From a checkpoint of a small mixture-of-experts model trained on Wikipedia.
Size: width 384, vocabulary 8192, 170M parameters.
Experts: 256 experts in each of 10 layers, a softmax router, a shared expert of 128 neurons.
Training: a variant of Muon for the experts, 8408 steps.
Below are experts of layer 3 (counted from 0) of a mixture-of-experts language model. Rows are named router (the router's row for the expert) and show model dimensions 64-127. Each number is 500 + 50 x the weight over its row's rms, rounded and kept within 0 to 999. Numbers have three digits each.
After each expert's rows: "mostly gets" lists some tokens that are sent to it at least half of the time; "gets" lists some tokens that make up at least twice as much of what it gets as of all text. This comes from a sample of Wikipedia text that the model never trained on. Tokens count by the router's weight.

# expert 240
router:471517671468522354474499490502509502532528495470534519558514509490533489468443466479464514517502522572451552531519555501500507508451518483502492454488513512475463530464668515496491515506533493
mostly gets: " Apps", " Award", " Som", " So", " Committee", " Officer"
gets: " (", " |", " and", ")", ";", " So"

# expert 213
router:491529527484464495463540539477519488170485461477540427468524506494500467522498473477478516472477630485445485546519484495535506484525451555491508477516418514490509515469421393445543500534504479
mostly gets: " Species", " wood", "sc", " Catal", "iration", " Aur"
gets: "sc", " Species", "s", "ure", "rec", " wood"

# expert 26
router:508519573468490453458515500510497477425473500517508533517546675493529487543471529487536542491494570569477422500477529495517534483512513482502516476487614522498505526498297541494493467428567489
mostly gets: " Ho", "se", "\n\n", " the", " further", "oo"
gets: " the", "=", "\n\n", ",", "\n", " The"

# expert 161
router:508536508470486446511501534442548459411568469480518604513521444582498474520472468466489510493430605484473537510522658509475544474484482506481512495511487502534546539479389536623494513499435545
mostly gets: " Sch", " discover", " Mc", " Ha", "″", "”"
gets: " Sch", "″", "}", " Ha", "\"", " The"

# expert 25
router:474519340467498498464534518493554473493541463469507571551529563565505473501469474492509532476514598473470452535526744521485524472499514476469496463489551512484513549496401533393510527534493511
mostly gets: " ·", " →", "ú", " But", " +", " /"
gets: " (", " and", " \"", " on", " to", " of"

# expert 17
router:461513380490497378461541500476555474391518459465540501475550488562511517516479462458506529479722575517491462548541492504497530475496494527451496488520612504487525527480342507438549552512430484
mostly gets: " decor", " Succeeded", " rest", " pot"
gets: " rest", " Succeeded", " decor", " floor", " pot", " hand"

# expert 151
router:479490393489510436465531550482532493581556463492519432514495549542515489482463479537450512521509542507515424508512493535506536519488457573496506485510468510492544528497539453543483507469444487
mostly gets: " Cre", "oe", " Bureau", "uno", "oll", "arc"
gets: ")", "der", "10", " Cre", " (", "oe"

# expert 81
router:507477437532545597510499544541523523559477507449485463541470425543508512484478448518511645452456334433552459616511533468502537465498496506448473446508554494478531531290437452461498455452502480
mostly gets: "\n", "\n ", "\n\n", "\n   ", "\n     ", " *"
gets: "\n", "\n\n", "\n ", "\n   ", "\n     ", " *"

# expert 122
router:469501601501487519486498535468508463607529478496527475560509566540522506528468467537496509487387529523492545517504394561515540484473511539509510513549450486496490553495516475482523517553440568
mostly gets: " Mult", " Mun", " en", "Des", " Invest", "Following"
gets: " en", " two", " of", "co", "Be", "un"

# expert 226
router:504514519484492636492534525512505469488504522476517443514519486536536490555483492454482475475414443448492519522495609516498515456533473535482459453542537510487514524493361558633515523546551495
mostly gets: " Robert", " William", " Maur", "kar", " Victor", " Michael"
gets: "\n", "c", " United", "er", "ac", " Robert"

# expert 36
router:490541576478469539492524524490515516513507458456501588549532391584513494530487482463493552486450532518463422481474493542539512474469477516494516439517542505455528522481223490535552503529624484
mostly gets: "on", " levels", " over", " acc", "onia", " exc"
gets: " |", "s", " of", "|", "on", " for"

# expert 142
router:501504555542456618460497511504517506547518498486477487513516586537492489568519553497470584506514438504502540525517496513556485289432527481508479512512637479522493478540495503548511511579436694
mostly gets: " is", " be", " was", " are", " has", " also"
gets: " was", " is", " were", " are", " had", " be"

# expert 199
router:486516539470488514462524493488537469447559500489522584539489745544496483520512492511474531493608559541476470518523835542520514472487501514492500497567467525507536543507448552517539514425590537
mostly gets: " Texas", " uns", " Lot"
gets: " Texas", " un", "ish", " uns", " unc", " fact"

# expert 27
router:491574586461426384484523535483482492602575505489547521552502567489521479481472503476524534492476540506499443507527665493506515486477472514466529504451550491479503512466451568505549514552581457
mostly gets: "ud", "udi", " Hal", " long", "em", "ash"
gets: ",", "s", "f", "d", "em", "h"

# expert 193
router:471514522495508518462553500492525499506495502471499382546519579541507468516488473468475502490528379462466487517513379507564520486474470530494508465536573530515552511470509499540517551411476501
mostly gets: "TA", "X", " drug", "56", "55", "CD"
gets: " 2", "5", "A", "2", "7", "6"

# expert 39
router:489498442447477624507497492533479515641604446503502523407499493494467473580520509500456560469452452499513595496500616483453477540504499502508531487503566470554481502503484561377482514580609436
mostly gets: "=", " =", "\n\n", " History", "Species", "ography"
gets: "=", " =", "\n\n", "History", " History", "ography"

# expert 138
router:488517476479533585480472499485520462413473479484519584451504583487547477519444450481500492460597473451511427507505534547529517476462456583471555478555627517484496535473371440583544533491576472
mostly gets: " Mari", " Cy", " Tri", " Rap", " div", " Non"
gets: " 0", " (", "  ", "T", " Tri", " cl"

# expert 242
router:510491399472499414437506520476472522615496490474569524507499566532509471543498469485505517471555562537491502513487447498524508497493451567470514487524391536471513540493541563448548504589529533
mostly gets: " Ben", " Gar", " David", " Bas", " Lev", " McC"
gets: "|", "-", ":", "d", " of", "8"

# expert 45
router:462506609495478396481507518471525486575492489533523647529503558543492459541491447477508514503586451502479448488516641496500481507457473473475540464528530483492544534509323507451468556519430501
mostly gets: " India", " Pra", " Indian", " nearly", " Government", "ás"
gets: "s", "us", "S", "i", " U", "es"

# expert 71
router:483539409494487425476484517481500464532595481459557580483540492511512472499509483495505535516708567551439473513485489513510508489513483496482544472575395551493529500495528471239516504494513503
mostly gets: "act", "lit", " architect", "get", " plan", "action"
gets: "ta", "t", "ing", "ce", "o", "lit"

# expert 59
router:474539443456477357520479520463516496347554441484542397505513588532486511553451481498465506458590406461451514536526599544504508545482483569491520460523477513455555527471440457469514475642354529
mostly gets: " agreement", " Ch", "An", " unc", " d", " nominated"
gets: " other", " un", " (", "On", " A", " "

# expert 63
router:525502413456486423448524539479510482483512491472526554546500547500491479513462509502450522500598555553477472505540608494502485508526496462500525495544459516509505502510614484519510514506605546
mostly gets: " Second", " consecutive", " each"
gets: " 3", " 0", " 1", " 4", " first", " Second"

# expert 201
router:506509378532460524468520514526518489244534480507532545506480497510533505532474493455506513513509476561467528533479359500502528506487492537457496487519608552476449523475361527432490570556539491
mostly gets: " Can", " can", " fer", " coast", " break", " channel"
gets: " can", " Can", " s", " off", " W", " coast"

# expert 135
router:479525275492462475488478495501483453336548495442552535553508468514493493505509445495486491515239507488481471522520457509560502515487482524490509503528488519483517514487240560480496527495562508
mostly gets: " influenced", " t", "abe", " Bangladesh", "aut"
gets: " t", "ani", "aut", " Chinese", "an", " Japanese"

# expert 156
router:470510467502456412483505515522470485528561470497550420497523436560508457497504456463513541505544503519457440531503461529492512515472487492509512429512567538497540503467523434520505559464404494
mostly gets: " inn", "zy", " ago", " 51", " 61", " 52"
gets: "d", "–", "1", "p", " 26", "k"

# expert 214
router:488490391520457610464508501463527491482497496471514663562523572556527459469470498529513538499398443431494493490500437539498526490471487549464499470538453496437528520479626524465514517505585494
mostly gets: " Robert", "ren", "lin", " reference", "mun", "rec"
gets: "-", "|", "\n", " of", "r", " his"

# expert 101
router:466525699466497509456503511482492489440508478466535597517532370541508451539484489482480522489388578657464467516506489514521522453503512492461519445569501570487548553462274484440525504493505502
mostly gets: " York", "olog", " Antonio", " Nigeria", " Egypt", " Tw"
gets: ".", "ing", "ti", "si", ",", " York"

# expert 43
router:482508564488477507483542491525511481557533490469521350502519490549504468529482476451491525518518369521452462505559482486529514489451500508491510475500526493470544514491576476460503509461523533
mostly gets: " Township", " lack", " estate", " Candidate", " vote", "mit"
gets: " an", "mit", "ik", "K", " Candidate", "side"

# expert 82
router:464494424483505568493508480510519498360532497493537562529530524542528497508498469499486491484425480612483440492496347496550503500459476499485473489519498519483511517490646496532519539551545464
mostly gets: " round", " position", " DF", " After", "vis", " event"
gets: ".", "\n\n", "o", "  ", " He", " In"

# expert 218
router:481545572484485372505540544471530508553582470509565459553510419455526476535482516468466511481581441564447543491510401538536523480432492565464496440502428513466560511438554475404516532465578525
mostly gets: " spect", " Sud", " experiment"
gets: "ific", " search", "if", " Sud", " spect", " combat"

# expert 227
router:495523469502467373468512538507499512383529468466521582548505557511515477513507451481477522479650451544471454497503385523478484472508465541508508476564640521462582508477530484420518539460486514
mostly gets: "omm", "ech", "ef", "ched", "rod", "aking"
gets: "w", "ed", "ch", "d", "ef", "ck"

# expert 197
router:485475546461454388484506501473465478513536493462522440513506605536528455500467497507491529485489747519470544510535543489520515480504512471510512478544553509462564536461509478540520533554498498
mostly gets: " Liberal", " Sin", " SL", " Voice", " Parliament", " parliamentary"
gets: "  ", " |", "|", " National", " Sin", "G"

# expert 24
router:461508639421526339491501507467515478360498478493497510526521575549493497509478497489511554498648428498504510492512419535513476477535474549498511483514629541465510469507517452544514525531447485
mostly gets: " Jr", " Anim", " Baseball", " Sr", " Ltd", "Comm"
gets: "ville", " Jr", "no", "F", "ly", " Ti"

# expert 16
router:480558454497459406484521505488527492309477495473547479549514500557511489476478500494457565514558592599501469528492547528534519459487493558493533491505553464471519525484426501632476524522435496
mostly gets: " ·", " JPL", " however", "see", " color"
gets: " ·", " JPL", " (", "_", "ri", " however"

# expert 83
router:498498548490510553470539524497493456394575464451511524501521708567539467514493515487501520490523627464455511507530234532549497476487506515505515476494544528464508554500596526493490519560460531
mostly gets: "out", "lit", "he", "get", " Fat", " episode"
gets: "\"", " out", "de", "″", "lit", " All"

# expert 50
router:477518617470457614518505533462525510485502469515499461540524461527544471516489494495484523484545420489465435501539700522488513449472462521480509472495449528508476510492548513612520524441473493
mostly gets: " Ren", " Brook", "ito", "ome", " Connecticut", " Well"
gets: "s", " New", " of", "es", "n", "ue"

# expert 128
router:503493429483471430460512517531499530576565456484530432532498345537567460605506498502480525471499562527478471489507562475460499490510470499469535447486532577500499605505636501472522471505489457
mostly gets: "See", "By", "We", "17", "Awards", "Background"
gets: ".", " the", " The", "The", " his", "17"

# expert 129
router:477503586493467462489525526482516479630528465490523573512522557593518493501486493492457495463475617478492380520522368546504537515491498474462504490476559525496466496487378543580466545610449522
mostly gets: "sq", "aco", " Mess", "TS", " media", "ze"
gets: "za", "mo", "ze", "da", "cc", "sa"

# expert 208
router:482521464506461392506486515480523478512532474483507417631498480518533484536473509492516541475588512513454533509483448514521493486482445512469513490494466517469551533497389475660452503470469495
mostly gets: " When", " explo", "\n ", "When", " Josh", " Spouse"
gets: "\n", "\n ", " When", ":", " Date", "'"

# expert 235
router:466524593488487420486522497472507476516426459514533396512494511540530473493484488472482533494373572561500496546517416480513488459490473533475522502498463526516480510490469483444526510540518498
mostly gets: " Bad", " z", " Sen", " tie", " Rod", " well"
gets: ",", ")", " 2", " well", " Gu", "\n"

# expert 30
router:481549507479509396489563518520552486576548492474496640540518489545509488489468463493483500468595518546492486514538433525532515496534481555522517480525522528497526506493611447494528529439433511
mostly gets: " Record", " least", " Hun", "term", "ps", "Play"
gets: "on", "n", "s", "en", "x", "y"

# expert 89
router:482520480505481463492494501517502519438461517501483504533505585544533479529471492488487499489488311384470419497489477515534515485460474477489499468526526499467494547479397491596486557530422547
mostly gets: " Pu", " Cu", " Full", "uv", " del", " Fu"
gets: " D", " E", " F", "w", " Cu", " f"

# expert 131
router:513524494476516617456526508460542505342564473483527641501523554492511461503501490487499544478637540575462417502501630494510509473455485502503517469537516511488475515479633534580516535490382483
mostly gets: " date", "ace", "″", " pm", "ope", "Rep"
gets: " of", "″", " time", "ly", " date", "ace"

# expert 75
router:464507462468527405464520502433553510470504487498533411532515598502480504536468472482490538478480531528487426520534555529521532483492487508475493485523525527462511507466498449390560486561520496
mostly gets: " Met", " suit", " Mass", " Us", "DST", " concert"
gets: " which", " m", ":", " mi", " km", " Met"

# expert 44
router:487518473479536498479483510487502468457503464434528515546504527524489467502487444516472535499679395569446477551504457519515526469468473511460514450528523492496481498465366599493489522442550504
mostly gets: " bur", " spec", " pro", " Pld", " ac", " div"
gets: " a", " an", "p", " p", " pro", "f"

# expert 57
router:467511386473505599501539537464527499405500504507517467552486461517518463522501499508495497514517378550466413527480561502496491489457480526478512461501573537502528562494462548572521557482494524
mostly gets: " each", "V", "Ev", "Ne", "Comp", "Ind"
gets: " the", ".", "'", "The", "F", "V"

# expert 166
router:469526597456479601480517516478509483666498507508528464529527636513480492513457482504509528469448545546453514526517657508525522475447465532497544455551492501478535541436479631632531520540572508
mostly gets: " Hel", " Founded", " rank", "ç", " shortly", " ·"
gets: ")", "°", " ·", " the", " as", " Par"

# expert 42
router:475522386478478450492512523497524470390499489479517450567470431529502454561502518513474534459601406544485491527528468544557509521480466512477499500531416541506548485471468526470528557514447525
mostly gets: " Flor", " tro", " Confeder", "87", " 1927", "07"
gets: " 2007", "87", " Flor", "07", "37", " tro"

# expert 145
router:494514556470512391511483511484555470384599501478522344444513540485540489501507500487469546504555530508448529513544332518536528501484469572456488472531477533458552523490436503434535466556428515
mostly gets: " Das", " Dub", " Produced"
gets: "iat", " Das", " Dub", " Dal", "hl", " cast"

# expert 190
router:481510433512431561465532467470499468627531498458574604523503408546528486533452433504474585478531497451491532507501499499480471478488528506500520480488482519488498534482584506404533537402545524
mostly gets: " October", " April", " Ti", "by", " between", " August"
gets: " |", " in", " to", " on", " by", " at"

# expert 105
router:502521316470477577506533533510502496471548458462503389545534368549497490559471463521514526503408525518466439503555508568528476467451497524449545487483585521473479510450392442460512503544476567
mostly gets: " Buck", "Gls", "erb", "ult", " Front", " felt"
gets: "f", "ff", " =", ".", "ult", "mp"

# expert 3
router:505529659489527403467485518466526477649521479488536469531517449526535498493457501518489526491555476459448453526520626511533501497499465480468525473505465521484516515461643507494569547360518513
mostly gets: "hr", "phi", " IN", "eller", " SF", "cht"
gets: "hr", "e", "t", "h", "H", "S"

# expert 37
router:473505519493493519482548544473516477466501473496521498598515444474518494549504537460501529466558460637472454541493450525521495472482455510509539525531549504475528556470517452455528480572373522
mostly gets: "yp", " cont", " h", " Exp", " ag", " Con"
gets: "s", ",", "ing", " to", ":", " in"

# expert 55
router:482508552469484469467513502452496483496506456494506440475522593504532474515473475512487488468550562517495507545506389500509512486481509497450527473501478508493526512468417453469503515554393494
mostly gets: " mid", " equ", " expl", " solution"
gets: "{", " mid", " both", " well", " equ", " called"

# expert 186
router:473510422495501507509541535484523496393464476505508486603510495497543435486464483519466548466430399521482449505478544497503520471485481507487533483483605539492539506454557603421501450482440504
mostly gets: " cr", " professor", "ugh", " Gu", " ju", " Cr"
gets: "d", "s", " of", "es", "t", " Gu"

# expert 70
router:462537523461491555484532484512525487580468495464528469574570387575539470528477503477489538507593546539470418556558426527545498420476495515471482502523563523471525517505548433481541510459380473
mostly gets: " Nu", " Cong", " Jam", " Natural", "ingu"
gets: " Nu", " Mad", " Sur", " Jam", "ingu", " African"

# expert 154
router:511525378472461704516488504498516503540524481518530594510530437517495470530485478509505502490502556520462518507465506500500520511467491510523514493486508548493472491482529559498501548604461498
mostly gets: " Its", "Pe", "The", "bor", "Pl", " Ly"
gets: "=", " The", "The", " is", "'", " He"

# expert 48
router:479519498478490433505518533475510500434488469496560458506510542584481462509534498505427515498740626482494498519499383509507510494469471566503518475525494515487511488522404475337521539518470464
mostly gets: " :", " Run", " Vit", " mix"
gets: " —", " as", " :", "  ", " Sch", " "

# expert 51
router:501500421460528546498503510486532470361446467490517550479502492506513512548510472464476501513665483550486472547520416516500512495484454494445526472492509500462558538489495427457516522582546512
mostly gets: " East", " Ind", " Ber", " trans", " medal", " West"
gets: " and", " 1", " at", "1", "ha", " West"

# expert 177
router:472516533485450518497532524469498512505517450488524391541530270599498488538498494452463509511450491528450513559525319514514523482492508503493495451552358523494506538495401521547482504463667554
mostly gets: " buried", " Ball", " together", " trou", " Arc"
gets: "–", ".", " and", " of", "\"", "/"

# expert 136
router:477527579486466576488561523531509471317539465532515550516489277556501509510464529488520565515469428573504514536534294508538475498482483515473497453570541494501522540486393503634501508541488490
mostly gets: "imo", "by", " ir", "rem"
gets: "ric", "by", "mo", "ion", "ti", "ions"

# expert 252
router:486514519512452469478505524482537496501569496478548461544537365558521473517491459514462565434639515645479471547517612525518516474489492483487479454516607494478519555476584573519524551445457497
mostly gets: " Nag", " Patt", " Puerto"
gets: " Road", " Nag", " Leg", " Law", " Mand", " Cru"

# expert 20
router:500500414471496572485563550477518517531521496452516595495489448491524456529503504499498485452395604559454490509537581532487490493512503513502491476511587539460530516516316442685537485556493506
mostly gets: " Coordinates", " Born", " water", " Adams", " Loc", " Ger"
gets: "e", "s", " the", "-", " or", " not"

# expert 6
router:489503532455506468468493536475531502538553498474504570482525656535509499514514512482486533537444415530513472528524390521496519481506510511505490491505561544460499540446656452464479567489532535
mostly gets: " ass", " political", " similar", " Conservative", " Alb", " S"
gets: " in", " from", "g", " ", " S", " that"

# expert 125
router:488523594471477611485476486489500488414530501472519656595520493539534442496505479500459521440661391573447404482526608525478517501488444476486515476479472505498482534450371525494536488477470552
mostly gets: " Sche", "iser", " theor", " Dec", " method", " Union"
gets: "t", "si", " work", " Union", "sh", " Dec"

# expert 251
router:480545595452464541486512541501535475646610504494553555531511457543521465536464483468480527422378405465461517534532551506550514492469497479505573444517459518460515523466486500631527511448517530
mostly gets: "ane", "ando", "anda", "aha", " Force", "aria"
gets: "an", "e", "ni", "ne", "ma", "op"

# expert 245
router:508546573508494539449501501466538492487568533492569608473502428545540479513496478481487539480625622597509481529522490518490497476485480536467473463473578498517549529457517495508542509551513490
mostly gets: "ann", " Ang", "anc", " Lam", " present", "ando"
gets: "n", "an", "in", "que", "nd", "hi"

# expert 183
router:458497571486489387485515536489516492514528470495527458527523576523499493515482495497486516488640204540449534519487464515513491484496470501493497480536577503502501498494626498497518513444415502
mostly gets: "yn", " Clade", " among", " Architect", "ural", " legisl"
gets: " by", " in", " of", " under", "n", " between"

# expert 248
router:470549574478498514474488516488508521635444491459512460606503499499537432524490506495452515494707413600470484530507439485506528483475481537498525476513500535496526500471519542455491500476438495
mostly gets: "tic", "etic", "cious", "ctic"
gets: "tic", "ial", "etic", "ological", "van", "ral"

# expert 185
router:492514363480479557485510558464484495478485463469530577577538630533529505511502526477454535500475553533479493506497457485544493513498485511470514447505491506489503492486414500573533521476641510
mostly gets: " Dol", " Challenge", " finish"
gets: ".", ")", "ie", " place", " Challenge", " points"

# expert 91
router:481531701481434551461540494457529493474536465493543556496529465534497471510534493468437501477515501552439397499552409544465500484440479488472528488519577511490489466492470454481477539515555506
mostly gets: " bl", " affili", "asc", " Reform", " bra", " parent"
gets: " bl", " comp", " bra", " Bo", "asc", " affili"

# expert 58
router:515512496499479437492533527514516477604573481485549471470517640481506468532475492512509553513462455405465440488515541518502511481477451486480529489471526513479482502466451550656503513589473501
mostly gets: "ás", "ô", "él", "ém", "án", "zo"
gets: ",", " |", "a", " and", " of", " with"

# expert 229
router:470547427479439492493498509457496484486517448470517523561526442588505481551495456469500514480418512519463463496503812517520516455503482501462520466522474502475473547492484495397503468455469536
mostly gets: "ap", "ud", "abl", "ibi", " Bh", " Fall"
gets: "|", "}", "c", "ap", "ir", " t"

# expert 215
router:489510610486507592463514547486550509485521499470514430495506759546494505538470473501463536476469513530498401519499502508502535495477489529463495480511744497457516516526588566548527503538433561
mostly gets: " Cad", "ED", " Est", "CA"
gets: " that", "id", " Est", "J", "ED", "ers"

# expert 8
router:508484490478533517514538535481490495461535480468490385586526547540526523536507481519486525530587566598459484526513640513494523465479447521482525454510557471491508527490536436439510530519476554
mostly gets: "ig", "ag", "ange", "tt", "pp", "sq"
gets: " the", "t", "g", "%", "ing", " \""

# expert 170
router:495501458473495511485520492493527494497508506503498541519518518534496500529479473465469517498504455574513472536500412499489520486466476513480501450494550535537507521478360540601548538458482560
mostly gets: " Dam", " hy", " Genre", "ib", "rim", " Prom"
gets: "l", "-", " Dam", "ib", "os", " En"

# expert 18
router:457534581544493565494533489484543456478551489441554502549443528537551469552528453479475517487381433570474475562548420516543561440508461531478521495491525491526471551446611533550525520552439503
mostly gets: " tw", " term", "mar", " factor", " Dav", "of"
gets: "mar", " term", "of", " Qu", " tw", " factor"

# expert 254
router:486543627460482485499491517441534470425571495484537469564496699536533488523506531490487533481485702505441398539514426486503546472510472531486525463488483528477549532475528567591500499565336547
mostly gets: "ux", "ashi", " Andy"
gets: "ux", " and", " few", "re", "use", " et"

# expert 255
router:509465388497546559504476500547519508458473451494486597479487453432505499517479396553497560483572418521490510581493630490484465529483504483462510539544609538522507574470572541558468517529446539
mostly gets: "-", "–", "−", "/"
gets: "-", "–", "/", "−"

# expert 212
router:472506526485470718477513536500522481505555473430514633505535627496539473500466478476465518441527328567485416507501687540495534484468489493486498452544485533458535534462574519593506566490483483
mostly gets: " song", " tree", " Song"
gets: " song", " Song", " tree", " player", " track", " wood"

# expert 216
router:496489414485485421488518486488510493289467487497534530470531470514518484505473513502537495481576536512447439536506347524483496467476496525493513501494539552460519521459601469569530496422488483
mostly gets: " Win", " Wi", " Jun", " Gar", " far", " Gra"
gets: "–", " 3", " 2", " 1", "0", " ("

# expert 77
router:477577386515484530490525493499499509573515503465519462573504374537534459516520475501475535479348506508477444516514614507496506467504486475477511447523480526510507508500518463545522534605434512
mostly gets: " Nak", "App", " Before", " Azerbaijan", "Br", " Kay"
gets: "Br", "As", " Azerbaijan", "R", " White", " Brown"

# expert 152
router:492494725503469446492519525490482468433541469478534453592487768562503487529459511442504521487647515471487473527528477473508499483506477534478515501541531531496553532501286494342485589522428478
mostly gets: "cio", " Phil", " Ess", "ño", " ,", " Alex"
gets: ",", " |", ";", ")", " and", " on"

# expert 106
router:465540555472516633472514517483533478540455473506549376492528532465503500499478488463517540506510440583473385526525507520523533491462515500457557480535656510474545522505537500508544504521475522
mostly gets: " maximum", " impr", " Best", " better", " Elevation", " ill"
gets: " Best", " most", " impr", " a", " same", " ill"

# expert 241
router:447527724471506446443504506460520495594560431477542404518524407555546466510516490501483520461437476482497442525512512526530500492482467520473550521509501500484483505493569513480542510479460513
mostly gets: " un", " Mart", " Co", " O", " Johnson", " Ever"
gets: "s", "ing", " of", " in", " and", "er"

# expert 10
router:472498422450548603448490542490523476644514498473513616465549506485535468548433463463508540470586611620460524496544491516543511442527463498503551441527552518500548507491531505397531524519495540
mostly gets: " Born", " military", " many", " Mus", " Succeeded", "aged"
gets: " |", " \"", " from", "ed", " in", " United"